From a checkpoint of a small mixture-of-experts model trained on Wikipedia.
Experts: 240 SwiGLU neurons an expert, 2 picks a token, a sigmoid router.
Training: a variant of Muon for the experts, 689M tokens.
Below are experts of layer 4 (counted from 0) of a mixture-of-experts language model. Rows are named router (the router's row for the expert) and show model dimensions 448-511. Each number is 500 + 50 x the weight over its row's rms, rounded and kept within 0 to 999. Numbers have three digits each.
After each expert's rows: "comes after" lists some tokens at least twice as common just before its tokens as in all text. This comes from a sample of Wikipedia text that the model never trained on. Tokens count by the router's weight.

# expert 11
router:624527488480524380506569487619535488535490488529486453424569578552421485515527539595466569469478474522472520531598515538491449480539437558499486452515568457425522564504433627516451508572550462
comes after: "–", ".", "-", "°", "/", "′"

# expert 8
router:495526541463533415477618510474539530488389548496552464412425537534467512583415461424412574498547448475539550445582429541445539529381532488407482514484467619372553528545550430509480464582491451
comes after: " ", " |", " 0", " —", "|", " 1"

# expert 18
router:519510482478519487551466480510543475563451507535474507439410510514460525580534487507527553481437466443505534500525535529549516509445582452427411455460595472451460479549415412462387482509522444
comes after: " the", " The", "'s", " his", "The", " their"

# expert 20
router:503523539469555437539546449551418533510449487495498491451527491465508535564459487515477484436569520533508459537470432498573554512440567503426545420543502575400577604545457531462538527541540529
comes after: ")", " ", " 0", " 1", " —", " 2"

# expert 26
router:487447604512487462589476447537503462474481515409534538433499474440463553548431462509492582571511490477506561574495504484456545525435618460559428491547528613482545488540495520525529490432500395
comes after: " |", "|", " (", ";", ":", "N"

# expert 2
router:460498534404582524624538472473542503449365442519602507433439523494475519438420511460512619566500504436543501430531464545474580605455524389416557587490528554472572574525505547511510454480535429
comes after: " in", " at", " 1", " 2", " 3", " on"

# expert 3
router:489490457503528377535479496476526556537493564494558512464407468541489492472510542441458611523578505464535501501428611467459594565530621451471424464487529629470535565513575531444464464526524455
comes after: "\n", "==", " |", " \"", "-", "==="

# expert 22
router:553489437560585490471562436487461496556498476487552537531515530451379543512396601541462522473497448394483462470551473498455478538404548488469483523522566496484536514494498447442467445484540440
comes after: "\n", " |", ")", ".", "==", " ="

# expert 4
router:516444536526589458518591519509576553504511528471562548535452545580365576484458506591517561530489474474570517547492582521415524529518505471460462521484564524452505496495462427548398504441517469
comes after: ",", " and", " such", " well", " Born", "s"

# expert 1
router:484446508418545466528493515513558501472542486492536614471466499523450570505459502465514533457541523420500480548524578503552530500482517474524496489433446512418529496546446547406353553562625435
comes after: ",", ".", " by", " that", " his", " where"

# expert 30
router:472564447458499485542499446567527506594453470507548521471472530526534497611452535497461547446513488449496460471569548512529556546454425493476501527558509548436468486515514505514427424550542441
comes after: " |", " the", " a", "|", "==", ":"

# expert 10
router:556534592508531415576490467535566480471459560493516504418423512494493477615428567498480482531567508486508480446513540491525544524525511455481557448484489517474525449577458458505445497494550429
comes after: " in", " (", " the", " In", "–", "In"

# expert 19
router:587510536475517458549521443543646503473544461508496380539455546499463488523512501549457587495481389441475535537474459450489530526384542482479512537428526548409559556479447473406385447546556518
comes after: " to", " was", " and", " he", " also", " were"

# expert 0
router:507514447468521505553627396505479560585468460413588570450439580460499589534494534479489554485483427442565469506560480505585552571482507424482530517458543540459443452478490606536474397516488550
comes after: " the", " of", ",", " in", " United", " New"

# expert 21
router:544449501552520494600534446493541544497483455532474467374526533441454503561441546533448545468469481449532421464467586485457547458453456495520465468475452615478547486484543503465443467533510486
comes after: "\n", ".", "\n ", " season", ").", ".\""

# expert 25
router:536503504537657494496512439549528569544469497507605443419488535460520570458440484546463518534579427444489445494530503445471458513360501463566631614426483538470524496455462477459478431498518477
comes after: " is", " was", " he", " He", " It", " it"

# expert 29
router:498465527487506446509506510575529479577443502425582603447392584497425547454456511486483509470539512472517508401461489448535549471437480482448491494538485547414493531412505542435580458540591525
comes after: "-", " a", "|", " an", " was", " •"

# expert 15
router:525483533580592477554608447504578493580496442576486489502528491487450517528449526559432522499526411532470533532499439483458572494419550401492441537494560491495484474497500446493502466428491546
comes after: "\n", " of", " in", " to", " on", " with"